{"n_layer": 8, "d_model": 256, "n_experts": 160, "experts_per_token": 4, "d_expert": 96, "d_shared_expert": 128, "activation": "swiglu", "moe_layers": [0, 2, 4, 6], "router_score": "softmax", "normalize_top_k": true, "routed_scale": 1.0, "balance_loss": 0.00205, "balance_bias": false, "init_std_router": 0.0154, "lr_router": 0.00157, "vocab_size": 2048, "norm": "rmsnorm", "norm_eps": 1e-05, "tie_embeddings": false, "optimizer": "soap_variant", "lr": 0.00393, "beta1": 0.95, "beta2": 0.95, "grad_clip": 2.0, "batch_tokens": [131072, 262144], "seq_len": 256, "train_tokens": 653300000, "steps": 3889, "dataset": "wikipedia_en"}
Below are experts of layer 2 (counted from 0) of a mixture-of-experts language model. Rows are named router (the router's row for the expert), down (a neuron's output weights, with its number) and show model dimensions 0-255. Each number is 128 + 32 x the weight over its row's rms, rounded and kept within 0 to 255.
After each expert's rows: "comes before" lists some tokens at least twice as common just after its tokens as in all text; "raises" lists some tokens whose logits its average output raises strongly, later layers aside. This comes from a sample of Wikipedia text that the model never trained on. Tokens count by the router's weight.

# expert 137
router [123 144  89 103 101 128  83  77 187 134 153 138 148  43  79 104  71 162 127 116  92 138 154 130  97  50  89 158 107 112 175 124 172 147  97  49  82  92 113 165  98 163 118 148 158 152 157  77  76 119 123 140 122 104 165 113  95 160 130 100 135  90  84 179 135 127 100 106 135  73 107 148 117 130 117  71 137  93  92 138 139 125 155 108 140 168 169 126 174 126 119 133 195  93 143 171 110 130 115 180 164 141 171  86 171 119 132 166 127 157 140 106 102 142  95 144 166 136 116 144 205 121 126 147 152 116 171 161 118  97  84 131 159 133 142 142 124 110 164 116  84 151 105 106  92  52 109 118 147  97  97 178 190 137 137 176  93 115 160 116 106 107 104 104 168 105 171 180 140 145 158  63 117  91  93 126 143  95  89 195 207  75 194 111  82 142  89 100 115 151 151 157 147  62 142 160  82  83 109 142 173 140 131  95 123 116 114 135 108 122 124  87  90  60 156 120 127 134 162 152 117 134 130 112 142 138  93  95 151 132 156 127 125  62  98 112 115 194 112 148 144 140 121 120  69  44 160 131 132 139 110 152 139 139  96 159]
down0 [155 107 168 106 167 144 132 195 181 185 134 137  94 170  99  93 123 140 110 150  84 151  99 115 142 127 173  92 123 132 112 137 156 132 125 134 176  87  79 130 137  92 127 129 146 133  93 152 140 102  88 141 130  82 105 136 144 136 132 125  94 113  88  90  73  94 148 153 151 147 157 130 159  87 113 110  82 163 136  72 140 103 145 112  89 118 140 173 139  88 112 186 109 140 118 101 132 138 188 145 118 141  96 165 178 138 110 139  94 190 120 130  74  95 119 127 147 142  99 118  54 124 163 117 176 168 151 171 117 120 156 145  40 174  83 142  89 121 149  94  74 126 119 139 113  89 189 143 139 153 126 182 108  97 132 146 145 151 175 145 135 144 164 134 137 126 113 155  89 156 138 100 122 132 157 143 150 182 159  89  62  55 159 143 133 168  93  74 159 147  88 112 109  76 106 169 123 105  89  40  92 111 159 183 133 129 115 103  85  86 115  63 165  91 141 117  98 173 165 150  80 124 120 112 176 126 194  81 120 210 130 167 108 115 196 164 141  85 120  95 104 136 160 100 108 152 148 151  78 118  87 133 206 139  97  95]
comes before: "ed ", "ing ", "s ", "ment ", "iev", "er "
raises: "ed", "i", "ing"

# expert 85
router [130 114 104  74 138 163 149 124  61 121 118 118  61 124 157 125  87 158 152 152 117 110 189 119  97 164 137 204 119 116 187 136 137 115 159 140 126 146  60 155  71  63 163 131 173 142 125 147 103 145 130 152 180  95 148 133 103 154 179 144 104  80 154 140 134 139 129 153  93  84  67 126 148 140 128 141 111 130 109 100 132 101 122 132  87 100 161 175  81 130 106 109 120 100 208 150 136 164 135 132 155  83  96  64 142 136 124 114 129  85 134 182 109 104  49 142 209 121  77  67 159  65 143 129 120  91 124 160 137 182 127  58 168 157 130 105 105 171  70 114 178  88 122 102 181  88 143 158  78  90 204 107 116 139 117 110 136 116 150  86 192 128  83 136 144 118  91 168 146 137  95 135  70  99 138 170 168 128 102 144  93 155  89 127 151 101 101 160 166  90 119 140 100 142 119 148 163 152 133 196 178 121 107 149 160 134 122 144 111 105 146 143 166 121 121 134 119 151  56 139 124 162 155 130 105 173 140 130 142 114 126 152 144 146  74  84 163  96 102 175  84 127 121 152 147 138 110  98 173  56  79 123 169 102 156 107]
down0 [124 109 146 113 204 160 114 166 156 150  47  88 150 156 119 157 157 103 142 100 139  82 147 127 120 106  94 115 133  43 154 124 145 140 105 132  94 118 112 130 156  86  68 129 119 147  54 162 167 113 104 117 101 124 134 134  76 130 106  93  99 156 144 117 121 156  42 116  97 188  69 164 175 118 104 144 172  82  97 146 143 160 120 143 119  84  76 162 106  86 123 139  71 105 131  85 122 124 117  53 132 100 129 113 147 138 210 184 112 193 116 132 135 142  85 131 120 125 164 115 180  70 137 107 145 139 122 127 141 134  91 132 127  94  59 131 100 115 104 140 108 158 168 126 165 129 144 175 140 130 121  78 115  77 139 148 105 165 157 105 138 144 113 115 144  97 150  96  48 175 140 190 157 109 122 107 134 150 140 127 151 125 102  95 156 165 142 139 191 156  81 144 108 137 106 126  89 154 143  56 129 115 144 144 173 108 116  89 106 143 141 186 135  95 110 168 192 189 137 144 115 101 165 116  90 168 112 149 175 128  60 157  31 113 139 146  73  95 140 114  83 122 148 122  99  96 181  93 159 152 114 138  88 165 107 151]
comes before: "of ", "in ", "to ", "and ", "for ", "("
raises: "of ", "in ", "and "

# expert 139
router [144 152 128  77 109 125 153 116 114 125 123 168  95  72 141 120 105 141 164 122 123 146 140 149 138 179 138  98 138 188 120 140 177 173  84 167 143 111  91 154 158 192  73 130 133 143 102 123 113 175 124 125  90 142 132 176 175 114 120 114 108 144 139 100  62 145 138  79 127 152 122 147 140 163 206 122  92 104  71  93 120 127 111  92 131 212 114  95 144 167  82  94 134  85 120  59  68 123 104 108  89 149 118  57 183 127 223 164 185 118 141 134 156 122 113 127 131 125 214 129 136 139 136 133 103 160 104 178 101 163 133 117  58 134 121  96 163 161  68 131 151 177 127 178 153 110 201 163 101 189 120 144 158 130 150 154 124 155 167  81 120 124 142 125 161 147 143 119 156 160  96 146 112 132 140  98 169 146  97 192 136 150 129 176 177  83 181 131 185 113 114 145 142 148 107  99  69 164 105 128 161 135 149 132 147 123 193  94 147 147  72 187  84  41 113 134 126 173 111 121 148 134  65 157 117 105 130 111 176 173 152 132 130  92 123 128  82 161 120 123 109 105 152 104 116 178 102 153 136 117 168 136 121 162 127 142]
down0 [115 131  68 113 104 136 127 151 101 164 116 119 185  42 101 167 113 133  77  87  95 125  95 156 131 164  88 100 155 120 152 152  84 153  89  79  99 177  36 126 114  95 133  98  77 166 145 100 158 154  79 131 158 144  87 147 119  70 135 150 131 168 101 123 118  92 117 148 148 134 131 131 170  86 101  90  87 113 183 144 155 129 201 115 141 117 166 117 158 130 137  84 128  50 145 162 143 182 180 176 169 116 111 139  56 161  83 132 145  85 132 145 153 151 131 194 162  92  48 127 144  80 112 126 172 144  87 147 101 152 146  82 134  91 144  95 174  91 166 115 134 130 155 101 151 105 122 152 102 145 158 158 174 134 117 114 147 142 128 129 106 192 152 173 134 116 136 140 167 111 153 113 146 119 130 123  33 119 168 141 113 148 173 133 136 194 127 107 121 114 129 109 131 113 165  83 102 141  89 148 153  66 156 179  96 110 143 150 177 104 172 145 139 112 181 114  83 104 121 159 128 183 211 149 117 151 111  91 170 127 143 192 108 146  90  89 102 139 124  99 116 109 140 113  87 134 149 141 151 120 130 130 179  60 144 170]
comes before: ", ", ". ", "al ", "ical ", ": ", "i"
raises: "-", "al", "i", ", "

# expert 38
router [102 123 162  99 132 164 116  92  95 161 140 137 136  79 114 178 109  89  89 147 131 133 131 150  62 183 136 134 155 125 123 170 109 155  77 154 114 125 119 128 179 142  93 126 158  88 188 163  78 142 121 122 102  60  49 141 133  72 100 101 141  89 156 133 159 140 149 133 182 107 114  96 102 124 156 114  78 137 119 174  55 181  89  75 142 111 152 115 120 101 120 161  67 101 119  86 106 176 158 131 154 100 135  71 156 131  89  73 158 161 139 105 103 107  42 180  98 154 102 129  94  79 129 133 108 124  98  90  84 115 137 139 147 111 178 101 154 125  96 105 142 110 118 132  92 139 177 124 164  77 141  72 106 143 150 126  85 148 129 168 148 142 139 167 173  85 215 157 163 176 101 143 146 155 138 106 202 181 145 151  91 122 112 143 158 100 122 106 126 113 157 158  76 192 181  72 151 157 180  99 112 148 149 158 113 127 108  96 111 127 147 123 109 155  72  85 169 145  99 106 146 127 135  98 146 157 100 107 126 163 159 101 111  93 168 150 150 127 110 100 126 173 162 105 107 201 103  85 174  98 113 115 103 181 191 126]
down3 [100  77 127 145 142 168 138  89 178 175 149 113  94 132 102 170 105 142 155 148 132 170 126  94 116 172 157  92 131 155  67 146 131 136 155 110 135 162  57 138 159 149 120  98 154 103 126  95 183 120 134  86 142 117 135  90 112 158 134 123 112 151 169 159  53 144  52 109 117 165  99 129 156 162 134 124 142 129 100 118 139  99 105 142 114 204 110 120  80 121  51 112 176 129 134 121 102  92 121 114 149 208 175 165 131 154 111 123 110 137 176 112 128 131  83 115 152 137 135 131 178 161 124 114  76 177 169 134 142 170 121 145 146 140 130 113 138 160 162 116 119 175 104 142 136  79 132 147  97 161  72 205 145 188 164 130 138 149 106 130 105 131 137 129 112  85  93 109 142 105 146 137 131  75 192 115  87 146 129 121 107 166 171 215 106 136  66 148 172  63 137 109 138 141 148 164 103 131 158 112 157 109 132 144 122 155 114 140 197 192  62  86 124 119 204  97 157 136  97 109 154  91  79 154 157 160  82 147 214  84 127 126 179 175 109 114  99 149 113 159 183 111 118 194 124 126 154  61 156 130 164 160 163 151 100 117]
comes before: "\n", "\n\n", ": ", "- ", ";", "\n  "
raises: "\n", "\n\n", "-", "- ", "\n  ", ") "

# expert 109
router [112 116 131  86 151  78 137 100  89 167 132 185 190 114 119 136 151 128 135 132  96  77 107 155  96 179 110 127 192 125 167 130 206 168 133 113 105  95 127  71 139 145 134 139 147 162  88  97 123 143 100 100 145  78 128 150 133 126 109  75 116  90 152 104 107 116 107 122 148 103 185 207 141 163 165 152 142 103  88 173 159 156 127 156 103 208 150 118 208 126 111 144 145 135 135 176 125 157 176 152 129  81 177 143 117 159  86 127 132 163 177 119 138 146 143 120 121 162 121 162 164 177 131 112 128  97 144 177 131 160 153 133 147 158 126  84 148  66 141 109 140 141 151 150 126 116 154 112 157  90 127 155 101 119 163 201 111 106  69 147  74 139 114 150 158 116 150 135  98 219 126 165  92 126 131  74 139 102 153 127 103 131 165 111 164 112  94 186 149  91 100 169 141 158 120 197 109 142  97 145 168 126 172 172 147  37  85 181  93 107  94 195 134 100 136 159 114  97 156 134  86  95 161  95 129 108 172 104 173 172 139 113  97 169 164 123 110 121 139 179 126 161 146 169 107 144 125 189 153 168 164 124 161 208 109 109]
down0 [120 144 129 176 138 136  95 121 166 158  87 185 128  94 139 115 128 105  77 137 154 120 146 106 159 145 112 121 117 124 109 108  93 121  57 175 104 155 120 104 163 134  79 131 108 150 179 107 171 101 168 134 136 121 124 144 114  77 115 125  35 140 110  77 101 121  87 120 136 111 151  65  87  77 145  95 127 100 149 139 145 179 146  98  40 182 105 132 139  77 126 232  96  97  96 145 102 124 125 193  92 183 121 124 109 212 123 145  46 140 126 117 135 154 146 129 109 133 199 174 164 137  92 168 103  87 126 162  90 106 143  92 102 114 136 129 193 142  95 133 141 134  87 138 106 145 128 125 131 121 180  50 111 124 166 187 151  95 138 138 179 169 186 126 135 146  97 185 115  82 124 167 178 103 148 136 136 142 142 124 111 156 119 113 143  83 170 162 191 106 191 134 111  68 115  99 180 125 149 124 140 132 158 167 112 123 130 139 144 153  49 100  67 131 107 116 126 133 127 158 102 137 137 116 135  86 145  91 146 133 164 125 131 152 165 113  62 151  64 155 160 148  89 127 103 128 147 106  81 122 164 122  77 102  95 122]
comes before: "s ", "ing ", "ern ", "er", "ed ", ", "
raises: "-", ", ", "er", "s "

# expert 119
router [ 82  85 109 147  87 153  61 146 102 112 163 145  85 124 135 165  74 184 113  57 123 208 149 161 127 133 155 119 153 121 117 142 131 100 123 120 117 142 128 148 127 154 154  74 127 135 154 191 132 100 102 152 143  91  86 133 121 100  94 125 174 121  75 211 143 125 190 128 171  76 150 106 159  85 158 129  86 128 164 166 111 105  58 141 134 104  94 125 115 161 171 154  92 141 157 152 205 144 145 109 117 169 134 176 122 104  85 105 161 153 140 137 110 134 132 132 130 115 150 158 116  63  54 137  70 123 142 118  99 108 151 114 102 129  81 101 192  89 140 133 153  97 190 101 146 169  83 132  99 118 140 194 167 137 123 147 161  99  74 143 140 132 119 174 139  96 163  89 146 156 126 171 109  87 167 124 133 104 150 157  94  93 184 146 119 121  90  81 131 111  43 178 135 172 172 125 135 131 138 122 100 140 116 148 155  77  46 120 134  87 103 149 122 190  98 142 154 172 100 171 153 149 176 185 175 146 168  95 154 146 157 154 117 159 162 169 154 154 138 160 143 141 155  76 113 103 144  92 138 102 126 192 154 121 136 143]
down1 [113 127 156 125 129 162 104 145 116 171  96 128 138 175 112 144 129 153  80 143 126 188 166 175 160 185  95 197 179  82 191 172  66 162 172  97 155 122 181 148 180 143 120 124 174 106 111 129 196 136  89 137 180 121 183 116 179  67 164 109 122 104 118 102 124 165 115 141 101 135 158  89 125 137 172 104 126 107  99 144 134 118 105  80  97  37 106 136  60  76 132  84 107 145 135 112 132 133 173 165  99 161 159 109 136 105 135 140 187 156  86  95 160 127 173 141 149 129 139 116 145 114 161 172 130 169 184 142 127 156 153 155 145 101 160  73 121 107  79 115 105 100 122 133  97 150 102  69  95  97 181 136 141 149  95 163 176 112 160 157 136 148 104 146 148 105 151 137  82 149 115 171 140 154 166 169  92 168 170 125 139 210 146 139 169  67 128 106 105  75 102 139  71 131 143 132  79 110  90  96 135 179 189 127  73 115 103  79 123 107 101 127  72  64 108 150  70 133 110 143  82 127 118 114 119  63 143 145 113 159 112 130 156 140  94  96 126 153  95 104 127 102 105  72 167 120 126 172  95 149 115  92 143 109 149 118]
comes before: ", ", "\n", ". ", "a ", "a", "s"
raises: ", ", "a ", "a", ".", "an ", "e "